Experts of a small language model: width 224, a shared expert of 128 neurons.
Below are experts of layer 6 (counted from 0) of a mixture-of-experts language model. Rows are named up (a neuron's input weights, with its number), down (a neuron's output weights, with its number) and show model dimensions 0-223. Each number is 128 + 32 x the weight over its row's rms, rounded and kept within 0 to 255. Numbers have three digits each.
Before each expert's rows: a language model's description of what the expert responds to; "comes before" lists some tokens at least twice as common just after its tokens as in all text. This comes from a sample of Wikipedia text that the model never trained on. Tokens count by the router's weight.

# expert 31
What it handles: Line-initial hyphens, colons, pipes and arrows in infoboxes and lists, plus field labels such as Spouse, Starring, Preceded, Total.
comes before: " ", ":", " •", " Website", " Country", " Died"
up3:139096106113108169132150110136126159172141133202104189129089054112113114117100112095013197174181115145129150106129101122118172158128070118119070157113179129090131121149149112121145215169097115133141162131131063140118097077200080101122153088094123103114124127161096117125163104099107150208195141145132082132125154105127105063099140117153125084095105120119128077120107136089116175132105145180162108115143147076150142131104080170123056166169127137112176103052174136178128122135132113102171115101091141135100156127086187107106088087121149103118183102064098130086104123072119137112118104145114070140137173133182200157122123135152119132135130140159140116143103162141118171117132
down3:094114119151087165134144101174136134148098134093077115122083094129121164125115139105124168119148095051082093185183088150137088126096115114195066140098114130097147143208071160133198155140119071111145091087144146135147125134160100136148148114138134069115092118128134123145137059100046163119116087151095142123066177140093123117125143112077106144058099107189096150060130116128162152128162089137116101128120153092118174066076128132147163087121154158144123114137180128107125159094111113124128072061149098142124179139084131086128108181108143094133110179122131139117098181140130132104094079143150046083119140199076073166134128134066054103157132115109142141095125122140130098083125
up4:128128139165163166174155100155094123068110159137071135176185120095192121118150140180151144125104153128161135158089181160171136119133114160149175158138167098134100141108156098168091195128162164126038163115112140132104118145172162145190114129122093084166139171159060135092178114074161129129125117092168188142133117086145140112133151130126101127143167147140087085046142132116141164171098083056125120144178120166121105130161074120167201167174164129079148102139173156087094113155194133094154093136183119142163119165138087162093146158072124109144127156148131104142088139168128167139101124134088177168186121149095166135166154127100123106106157107110131130169116118076045092126139
down4:143089150134158197119111100093113139114139125108097136126170122122179099088189161049125101120125122151186158159150122099152164115117125121203147172175154082122093137110096122125050107134153152123083105169053146139058113137148173155147135092134106134144129118125122164125155113163083192068151097103134111129116075119117156146096077084114097155132078119129049140036083106119079128151151142096120097076169098091093119147108061116131173176173116175133128095169109133139091100121200161144154124097083153218120102135091158138128118118117134182098115168124194061124145147132110105115143118109088152157117138121107139132150176179098136125111170127135146139186125103107080107130061
up5:170147094115152141131099138121214077112125106122130144213189118120157152106106151143119118155077134064168104136121097126140110183121146110036141124099152147097125132138115078169103136173081104142129114110181123153142116224129144127074130157157103093142174154187195101146185096121132164183129079132108174143127082086162131106105170142134114156123166118123120054166158188166083133135092137170143124085136133082140120144122118156157105117115110127098149112181142106078072080131104068138118109171115112121156082126179120149053129167135166121140119149208081126108081159117150177108114127083178114214150130086163147121141143129093125149145186129112108131152154085091120158106114
down5:106100144118136121156113159092139161138126154117109141097140112141149127113149196118125191158131116120144112125172131122125078125132124056110135178134098158133115177145042088144119118146111167103179090203127151171142146143107158154123177128101136103094164126124149148177127041162201164218128148089152119115066164167093135143053108100166145174099142196093149104178136101114155168105114122148149100150145089119153123140113146186070165159197160116133097085144127156144132094122159159145097146142109167149151160042136091145133186191160163091126082089175091152086132155093134108044149117160091144129103176127090136089155163149158110124124098166180123126168114152123128134088086
up6:110150124110132112172144147101110152188142127100145123117069104101123162139142115114158141133125109125111133122143097203085128099119155138183143210103145109074141113190083146140074047078131220157159104120125157114159153107170135164178131113118155077062125134121123132187106138147107133096069072149161105117154133114131112136094145123132133117090157114130153154086149147084102136074118142191033149091112193092155112081177125088055099102113132088180175114132166106091120127122080146185133134145104102143121171107136111151188169087160166156101114095111123130087133083149134158168118141104149136158191123207162178107138141144105105170088069108124156139147132138074081157159107
down6:138108107202113137111091105177160131137085113055130121077135167138199100103137069094088142133072094162124088101147111109118148154157112110108114171128094104127138161171141148150161097103157122177142150085070125176140190126092125185196087123159104081160144066120132086163115121088157106086171097166163064137121115113111155134142137076158152131091179132115125110128199151079065144127144123100124150132156120155138182131100089126099116135102137109149066140193152145100097094123084052068199081111156119170148087104173114088212114151135179097116179118127137140089142124132155121137137135122157156060143187155156145121103113151169162105141122110172087157107120110126082097124104

# expert 24
What it handles: Digits, commas and units inside statistics tables, dates and spec lists, e.g. 2-0.6, April 5, 2010, 16 GB of.
comes before: " |", ";", ".", " |\n", "–", "′"
up6:099144159130126123153169173122074117168146086181118152069102153058143174160166127125085106116134129118091121076117125132131100082107144088100213128144116154099179134157152088089163085101119099130132170143103122121138132112137167137186160147095135185100139150139128165118123139160122179138130160085206181092164115083149167095138139195143176108178098181117092113121129107194127110127128171099120162169152121088083150108115094175170121156163179156081165182139095104160104140101173202110114093157155138171109088076139131136072121129178140091139117144127140122139136144098113143120086142154114095110179129175140114177096073154174164201080189167149104215136140155120153145119104
down6:090191154197139140151166111113118137114065117115093134138112172099203112073169139207139190072145098105113047162137149162131138115152180169153123109110089160118122114127101067151109220144100085098149102128090147150135090101142128088145104124118119186146142122134151115234136105172095191111084124106173086099064147145100127103152140171091172192142127159136099160123129088129106107096110127128097136148128127163125149141069120106087169096113138131121115083136123142128117185136122130135114111169171127156128074155049068163154061153086098115113157115145086128134141150174135113143115118164112134157042124181123158120124147127131125141103116113104127106163182137133089077186159
up7:153135152066098081187157129119089106080158149090179079195170109102127151129035138146063098154135144104176148096110153144182194134193105084145157153095116194106090183119102126112154105131128162124118137130107156132137135123147160117118117089091120159117097138104110138132140089164212131176121124089111112155179136093115148180113116096148144107073156184154171075150115113181146112119108131205115042138170113111103076133176179143130146175138122090136141121106112141102111131161141127124126096155117161101114183093151094141123120164124166132158174137136131142114128090130109138143119126079193175180162138146107160154067180075106090132160166101172168140047085118156116125131089
down7:106128133182102120152112129109147186112118087094093095151140090179144095112120104133105176107112108157162159109121104086127113139123090173120163154079115139157100119140126134066151138119132171097148061082155091116103168136161090150128102100152105144134190131145131099136092112108105127106104139159082172155069112062087111084084157166152081113123128100081045145193104141103109153105128165056136131093156091156097162172085126154154136144122111158144084138134061104080151101108092139130109085147090124099129133044130080154089128074124144110126138105162125182147051180188087200071092113190151199113114146152099153123138107085125099135156169115139080129087137082135144103122056
up8:073134130178100119100121172140087158125100080139191127144145178098092135144097153102138137166100125166154151123091108173114122103128162133185136101161160082116163117127110161114086092191137151177109094135117116114082196159045116133142057125102077190158120149131104123161094184130118143167090081116122120124156104143138166126169214088123091146121167094132160092120157170179151099077115148157111148146156113181092117097144179092176135150105071113146143056140225163161110117166137129119114092116110137122140161136142115156156110084075132119145161141149129163139087064189124132094129135083159166104195077094136148128122112124099134201083105129126121063110119092107144178098090
down8:182113156145141080152137095099138121157120108160159157081213109133060136128142102119154151116150121138141184144144106126168123117111125157089147165127130160157120163134164159170108136197094093104154156174140154092114194117173179122129160133149111227170107124084143079131113129121114103110142116130137107148141102150146097129073072084091078162134143086109126073137165140128133086128132071127135112123142138076148061128145124113108179141143100107102166225156167075102092058085170133180068165099157144113088109179201178221156113092126144160166125077158169114125085111146128144168130155147142121089173085133165196129124123106141134095129132123108118147141127115139069112080136
up9:112165133140100171158130082128170089190178147102159088144080083131096115088082149105168100135102179151131153159185107141113152217102111107136138187060117126131109163140094130105127161110134154181109118121130165084092158108115067119126091112052148107117110152094100161130146172165116118130065118134112214113173106155154218126112145110108096146106162109179150144127102133156146177114139129138134105174149122131141060124120130183117184145105085103077103114112093200054066177158139140117120133118153196179150177162147145113093105125141163085166100163127121141124116099144112101122179162138191184092104146154172107151129185135149142120191153115134120125125101129083148090165107
down9:137151135146147115141088160125139103108114133158119131105165157142127118127092044134141052161164148133099098204123101146210122105093140167135138200188091115067108127066150068108070140167136120121139108151100134136104099142078115151149141153172151132161145159103169109117125145118104108090119123114120109162129102186154156137124068106090120066135130122103109096129126172108150088129103124092115196127161079070092173147160086162127131167110117136093148181071153159154136141055188107104107134131137170085118056092084141130134111073103074135137094075069147102082162103132162155185142192118162093145142113132182156113093137043105057149147103092128137139137123071149122100113144

# expert 14
What it handles: Kinship and pronoun-like nouns after his/her/'s, such as father, wife, one, family, plus word endings like noth-ing.
comes before: " of", ",", "\"", " to", " and", " that"
up0:173106129154150091187137139168113188143131106073094118125144130165218063113145161098141153121176117156133157151101207131133125135097091093192088171166126132130136102131161132151083216070162064129139123105117133131139078133120110148138158143158152096145112142132079120079117109123144121176208138138177191152136104119082101138143151123122158128145126191153097133158161126148113156102076120118130205152096144161120186080134132122131142149100131111116189106101161072073092148077129160058131129134126085145133147169138102140105170193135115115096157155095162117053095198190078137124123098079117164154132160126136116160107184113141138120123063138051126108152089114129119130137132
down0:183087086172113091130155152139156067137123088140127104172180106116079155204100123112083124126113096118117133092171112096097075094112096179174166189172175085067077150136118133109126081126151134118121182118152113140126180123135148142123142111090097097094179140125157139149090154109131116076180140085157142145181092124082130123152151133107144087150117127166093138151162079134082171129180123108035091150133133187089152120117118144146153135056170080146152069120135061148165151175146132099149173090149156137110173087100189141150123133144185047177149113128146127106096150139149139166118153161111143110204167144156135152087124143140146092108102162141087154200141152110084131132090
up1:134144134072112108124216109135099157147136119122144147103113118161168129131122132081094144127103103139106151145144163121110138101134131074089144136147080098160068147167104143081068105142134171158133141095110093082125152122118162072155084104103146125161103080145168102158140170109143123163098155168147151118138139118147160156125141133149121112202045067108129124161125133151129128149163103118148168151158142074083197081142129094197168134145163100082144072106129129104161194100096129168054089065066107115113063100095161158114129142107147154101136094069114100148124107166152057094205161124120104129159100209174181169083114147171095164129149147192118090124118082154097126111158
down1:137150100150117095051168112103073132150167095099118099127083141126141083107115117101169162066090112111131106150172108146157157144149117133108121060109153124065154126186092074147106115124092080112167113194131170136142091102089142054174168203116105150116133093129149135133135149116066164151081126138170087180131145181153082072112197161127127140163113077130119078102094116093119183114114128112118116162107163184116158059085131134180113142086142114114199172134131164152146148134143144130116108131122167137147121107106099175086082196155124112091149150163120147106105147144181117128152171114132123150164032172134132153223104151181147142118155151129091150138138117133149188107154
up2:133159123132185153108122100161145137144143095098159098141093073108145104091148048147145150073080080140129070188097132124199148136146121201104123131122147139173113113139089104108124078147086170170123119125153166137131185118130169115075139133073115169146138086136191134105075137133122129174168124193096080165139089093179148098077132114143066124172102116128142090127151055112124102077170104105123126082101096195131129052105117142119131157191101161089118125097146144184131061161063134118175164143121153109136128070082110119187065097128134112104145201149135133169117107109112070118106122128045123140138091142150168125154145148158119168123163101156122142108113133136086149096105
down2:103049151093094117148057184168118158115121134127157124078106167105136126051185066119113090181189117145150147113150117139117122115122131123150114087146078088179154131131098122097116112100131111065176111168143113104106138123133062113144119169109159116130098131083099127128144140092044144080140134128122160123104145161121119063080143103179170128172099053144097148162111196159137065122196125103107121134106101123161140071190109064124127116088145088139106142122125128141082117105132077120088102026102091148095105118109125098150115163090113200150079105146142125065087134152113101152114123136118157062088101171147138172142127166126125153099170157118152149110143124151080121061148
up3:169138087113115119152132203135161130128085166141123080133085095096131116108114132149150165198125137134091165096128099070138096129139080047141110117102136181108175118108137175106121114144091172130101071171107152094110167099139106162054131135110151085137130128142100115168201085177107135153126129137153174128140160146102136145093151098078114104122153168121144193128098144115037150138134160084119165132136147121197099175139133119113111115125156047100103116112080132130153122111092109141131054101118139097084195146102124076111080145147166162144083119171087131093094090190152174084156143127191049145114108111094077188146076094061102117104123135141144116160187100132130115147129
down3:152090173072125105170139090110085149066068092111165111133109212106136141123127145125084084134178086107150121155162150138136155214115061125108154111141152090107102099112114080197173130171135144115159067107104078109111104113093122150135136143158143166183167067118121148138066046125080092104113151127111118149097154110114105158162097154148228135164107139112061121089161122167131096162107160150156160109139121102153170162083157126139160101139134126184102117091112091127133150123125107134094101132095127133125101118120183100102114082127133113072187057065084125172101141142102122164100095086123119061073093137092183104104095104128138099099157124106149116186092145119105154145140

# expert 18
What it handles: List dashes, table pipes, colons and infobox field words such as In office, Born, Died, Website, Type, Preceded.
comes before: " ", ":", " \"", "-", "==", " The"
up7:142158119173116121134144104163119110062140048110179147101106110181158131112125174136176152121169162138114169139144138139111130132115130124171155125147159108138184163123120091184111143133104065102148074135203195128202109165071162147080069141168109152133115120098112107110076117118165116116124186124081136143132164122049151141088122143124152168030122176139189072126106144114157126139104140113081153140140139131181101147145124160098152111153132118130138121169098174092106112094178159136184100131100095138128185101171167161141050169116117108099123147144154108080123142091160123177133073064090115072110139166103142139122129088145170055182099140174087120109146142111082126115177
down7:169140108182126161088166116130071125125111042117142136142163144131151118114145180097121144123186156127128122118168116161151148145142146127087132097137160132121133095084198136151125175144089107139132139133185154152121102132127072105100176214128099065153095178119111089119173101160083169063191164090112102126120110173140117113096049119110087163092130082104066130123116193065139106107113161095100153072148120105116176134106115110085151145113107180133202167160132141172102091160122125083162146107071154145145105144147106088161074139118092179084116144119105118089165149100186084120167078143103092146154118124195114162168117087108132102142123136059081121163141083093101092128146
up8:121160163195143125136105136084107092119156119154153106154150146135145146099159133127150074113130134110106085171154147120158107120114189207167146146072167118131154111094172072121142151150114167121166118104139164102177135199094184130139179123143095104162153210103191110110146138132141135138136163140086173106141123146140120088091180169120150191083148153186103150134049105109118106050124153097115160146137121127150099115151094136084190143068116095178136131156113158043145128114127169167098151136142132145154121157171155130126124091111115146007094180148148131125108178153085176167150112126082103061123175143099149124149151131102143035161153153138100153118093097120114124138134
down8:123182124159125136092124121178127154124087125144127140155109130142121115133122152163113101139133135057150117102117125140109130167102188093124114098145143088140094108121153147114186194170145114132110152104113127159147081098087083127088178157104093100101145131169104087125194135181055166145125105189131151097086115112160158100083159138096161165133142065098178112126132100083075114072153198115110138104094134075109193158088077131067144175092101171108163159134083099143118121145140170139155148028130159122170109152113078119099119127124146164135169153084104060099170100094119148138124107125109184168039108171202115114134071177109114140134157132072083157152102152093133101151098
up9:095088108116154115136096087222102105125121146094128139111104099195143132170140110147021094109139137168110135151114153107136125127090077138135137139089153105100113141124110108163121116182097088094118089087192097117141147120133143175130185202129146165118108139143112133111103097081139148172090178112098160101131114114083133158098123157110115143085179125138189061153102108129172075112144129117124176175187124074092150142131123123166078127076167134096122081159135167119103137164169186137148100136149113106104091111178116141080027120113151141106178121098152054108135070143130085122122098098117126063101090124113140126107165095170063192141127161181157143131106184099142077138136
down9:127134119138173136067119147111146119100085133101110210125135077168125167149126116158139146123156143079116160152160204162195152130126120133130172110127213107124141121143119189107194204128101157128127124072093103122158106136127152149115084108089130108120120168127166092140129172175156124081112120091130164132098165148084176100166149182114171114135076148076181140094140083142131116152116094126119134143102135161089098097132117147135105113107163176168122124153149181174126135072094227081101145120192212113192137142098129107187121157153076154165107141087158070148149117133130139119121081158131079172130096104167101143129146104141090136086083131107215190169138147120093120131131
up10:166166136112057165153130155162154160156145150129119121154126104064109154068028126110184142171131083125123197089114146062132130149160100076120129105118195153098130110171082156086071114158141162167126169203132140132173119176152135126124134167129109154146162160099086155112090125104130154107116147109129091114119104120085173104140121107101125148163182115137129127162102090148116150079195144136097099121098088063124166172140145118143072127139125154083154199110099128168131117171086148122107149119140159092126147085131153115158126125175114140112121072107079092106077140161222112063122116138162172141136165107075200125124128121146072194089097133156103087149116147181174155117116
down10:116137149169145110124094077140160150132135160137163109095076121160117124162101087138149127116122090149087137096118075122041103114134136116126174128073171152099183119147035073201159123093163133140105133156116119137129091150156138125139140095155149189115195113089211125121084122172151103099144065082150153118050187143075079119151095122085115133128091188068112139168152118108136158124210094095172107131124092109121139110097127173132089102151136127113104163120134092104119114156166174143122130107054183132146114154111088097123144131161179158132133111038105153144155108178149091156134085127137116118131157116136121106117129147179104132183143146163162187126119213105160172142163

# expert 17
What it handles: Word-initial noun or verb stems likely to take a suffix, often after the or a, such as log(o), Form(ula), Sing(les), design.
comes before: "ing", "s", " of", "ers", "ed", "er"
up0:162156097079116108100177095152125103127079107111130095156141160134098137130194111154111089132149144172132103099118194101143120147105128133125144180090048099176123086092133080115148147105211108087145156127118122101105147118103070099117101086145151132129139102104153101061143180117123184190145128127176126158113111150141151065154158123103167120193111106200083142123182069103122168115121117128127089113084156140131100059124140110169090082126138109107179189134100160147112123065121140163112139113156124183137127091089071096206186123158143169121182139128163096168165137076109106136202131148096144117159079149152106142143140176167099184141166118106114091079080144153163100126164
down0:136135132104081097143181136150191107137120082151147160132113100068145144124135153120113123164083116116088135145128145115119126176099140123122144152099091153117086110085154093078120129102201100060169137135137161164127142162071113047121127132144193157082143119156176115150096057114121112124128128191155151172155114110149144077133158103089151130141078150149079144134144163136081099127093172137096101152128088138096106063206144099171072113154098057123150167107172127174132072173139147106103112164171096158144090128155060128135113130156107137151117139131097147098168103110165108113098166064158113114133103152138139108101066189135127098142180170099057126073177100043118144065141
up1:128147044145108136112142170131111145123178182156113075124111130162145168112108126128153145129105117186119068141127131117110156128129058046089126134179153169102109098149094128136118124104138168130125142078132166162114097112170091099155127124096108103074115168105077153156100092191159090170153152104095085170128126108130123168104127125167092130124137158181151105160108133178174168138181100153174172134150083091147171161133130106128141092069098119118171125160119090092122174091129118141179106114115089087149115139135183105065099186103169113055074145157118108101055143120147075178111136084092086141153189100114118159083115125144117099115114057168123065101102148085137059077091
down1:091167118171135143128139133159133131109173127169122132100163148112119184140155130069152063163056074172128137146085103128116077167155094125087129096153171130149101065112158172124120083141150097113108135141123108144097157155133194162194190108150173170075090115117116144177142142067147131122108170145222139120108109051183135132117151060085138126122135155116106147180180185143116148144191146148139115056116139106104151142076165124130159136164124135144117091190177124150138160132150076191169125116120132088155127115113110096118064123175153105116197176136096127111104077111118128160165120103100138145073143109079133100101181156105095129140191100090170128128171080144103102124141
up2:113120173093126031122111136152138166105139138086121108098137114108183154138181076094074150117099106094111122117064165124168118136110102163172140153115126088114168112117118103128157111107126156108126079154097165147138137173112191163124133127146154138154182139126115147054145134128115168108064139182101231138136097135113134110131089128144106110133127172140141068176153092126112119102187111168097118121139164137133120139077120114207181140179157141097154161144110123037150124137084126178106123124123114072136111131163127072131208122122101146123080138133107077102121083160103136123171153146117157129140081117143145100161144088094149117118028136058074186123102117160092049083131
down2:133188124103087069095141144105147107126103147101081143132091121127159078151133082167088113128095117150142101169172172123183080138109098107146118113122126153124191118110119069151165118142112096153133091130112144139061125166094175112145129118144137133146126077160120143107089169110131168153154181099048144143115102195127174137137160200103097098139087156159117103075154138130115079118181109099105170149121110147077217179128167121193187182169161190132226123119080144126145109143110125173104171086108131120139123143151103123089120118167110145087056132177112138126104072148146123134112175067138108152123153082192147091120087120190140179129131149130099115177111087137142120080108
up3:175064160188129063110142145090115121115082077136215153132107128142118128091175184132080166109139141156180151131127100149166118171083130130141122121123130147129109131110138079100103143094119164125093166170174138143173109075187078129142125120122121151087106126104096107231135135140178090168120144145145135088120163131123137152112137144132148123115145129112148107109115110111122109116139093078089178142161119050144186116071146169136165111165129142098198162111144095111144096109083140069189141069112107187083134148072119101128087131066115146126101134177120064118163105132179071079117109118128103078133089052107153190129121099091184106118154092128169176131132150099099076100149
down3:146106092182136117101167088082142131145089082170093165106138161155169044101165137085103144067067079086137159140123107131151171161128198173159103116070074122106095078150150125150109127059171117164104083092114117137152111085125160088149124116147153176113129125090150130191121106127118136114167082150099141124099154115137090109101121177107137117191147128133116181130103164173111097116114096192114129073102127098111129087127090114158165072139200120149103109137151120084100139175112091116109128051090122126097070142086132089113105132111108139132145092135126120173074116166175107139099160105110085105111153083049111139141214085098120091150153106156171167144175134091160130138186

# expert 4
What it handles: Opening quote marks before quoted titles or praise in reviews, plus paragraph breaks and words introducing quotes, such as calling it ", said ", that.
comes before: "The", "I", "M", "S", "L", "B"
up6:145149104072109105152107153206117143123176052196137149137116110146116147092131133134132110114132130159124125128137175116108144088126177103138084131168097179111182158119068175093174097112129168132080139110120089074168113133114138091076194111041137109092184141140167102147102120112130108133148079151093125192140103112104118131117142161131125132126159157121136122137103148158144098140141246142096127173133082107149071084158139092124150105062123144113132126131146126079241115100141110146179074127159138112116107154072112103064160148103190097110151123105114170154124170157102062097122086084110145077171124163151134126168067143149142148110126104115077088112088109097150117178115
down6:119120140173143094164165122110099150045139185126120136078104121103085129179187157111142109135105120113117082130110095165132143148118114156153150149132165148046127120196173169098098097117167119122129094149151121129164120070164155136210151062151138114065162101182116147146131197141068162149147090152109087147068208103120125130089139086098098119186083110111125141077068136109124110163164113059109140110186175094086104175123140157102122105110116139104158124190161111164132100145070101093106161125124107107092162096133197186136083162164170118102115135114164131169107106095104110155116112161125139182134128131120154112122085131112099137143135081104117103134096185175090104208126
up7:131125167136144172147180134198101126117100156119141136125143144117135154157162085132054140126123097197149145149161164136057151144103147142148161137091145151122107089064161093077113153140096124130147159118146105095114136122155130180169179167120153107142033129147076134152090091133109124187106089063171127112118160124098110093188108088190122094134164119116116141160135107107131118181127085109102146122105131182102216129168146134081185096177179049093145106075131147088099132160132175129088114159086145126131140134137105147180108117091100089133193163120133131141204116165110108147167149111053083103079116161133113106114150130151129077124072195172158142158176099098147143131123
down7:166124093065126145181088140147137153118106200104093128190125118172108107149060194100155154125162121151049145113168116161163112093097127099128108123183180133125150104121087094120139117131117133110163132080141116145157062116130078124197151132149125115051091157090108096147172132142092127140082104127121149114119128130160148057140127127200174170120070084171083160130180069135147110120151128188145128175134051145115159122109113150072074185151120182111164159168110093119164053064198132134116108177125098131114078112157121123120136115150112122152086103169171133123083095114130117180126158149068171148093107115111152154169142133154164122165134109123155109086150120133100123141070
up8:100141083102111186116193199138120187139166112108096049153164128145122092137110138158099147148140182140151102138170140132168112132097056133138151118080137123145104065078089144170169150148134221096110123174100146153100142138163149088135163169076140092131129145111099124117128097133174129186153122129107093107138120168120169131120176165138158149109123120121132113119084087115151075110159153191148139197078095203176117153179117179100163136183099091121148139152099172087148084165134127069155160127095131152155126152092097104089075096111156117157092096124109142111072136083131119159131116112125130160182156223113105150080088084090141112100126112193108119123076137154147124099077
down8:070126049115049139158162168151083178131140160101110148125121131133142133122153161134085137120122128154136111127140113136102136152144132105115091106164156137160087106093106137104176151127107128118129154100146118096110103144108148145090101158181116120112160122114140162178129111163101124117054139094121155097000174091109144067132096115143125121188131157097139143092116106159130114140123208110128210125060134160198167099202134139103162180172157139084162100127133097093204144174138130115150112142094179160131138132090113093120133112103107075052102124139176157110109131127169081143124073149136148108172137142104120133151144139107102147121096167154120152144154147139200174098163
up9:076162091087186163151091125151117087127160100102169213179124114123116108120122127144146127107107084093118106144063174099168119143154099114084179176108112147134144136108111109072195143114107127180156160147126123136187134088143127126131077106187121164164153105137144168119122123142099148085128156147100152100125120135185193072121114151060083138123139168147112073122141082166091168117093155046168117109143211069136164051096126131133159128143187124120090110124124078100079117093087162165085172095138166166129108142086122059118143108116162109104159160146173166192164163095117127135127192156177147161120139141147142126113146127132173120117151107056070156119105119091151141138102
down9:116123077102093171103113106104150126080107126103199115171125174102101139150106098118145178140110074071105115115087101168124054115115184111127138115096144163156130107140166120113080146111148114084143160166088119131093087082097139085154131127140100118120142114141135154108188092097112054087114159167090096130053145183168076142127139116154141158081158148082138115055132115133152177149129146111114141112091071154131160169098199061145083146108115134134120168138167147051127106141145160182147101111157148138105106088133100126131087172087137162140070205098163171157145058146168121102121066181119113095112157081113190078161147154119173134067130131096089116161139150112140147156116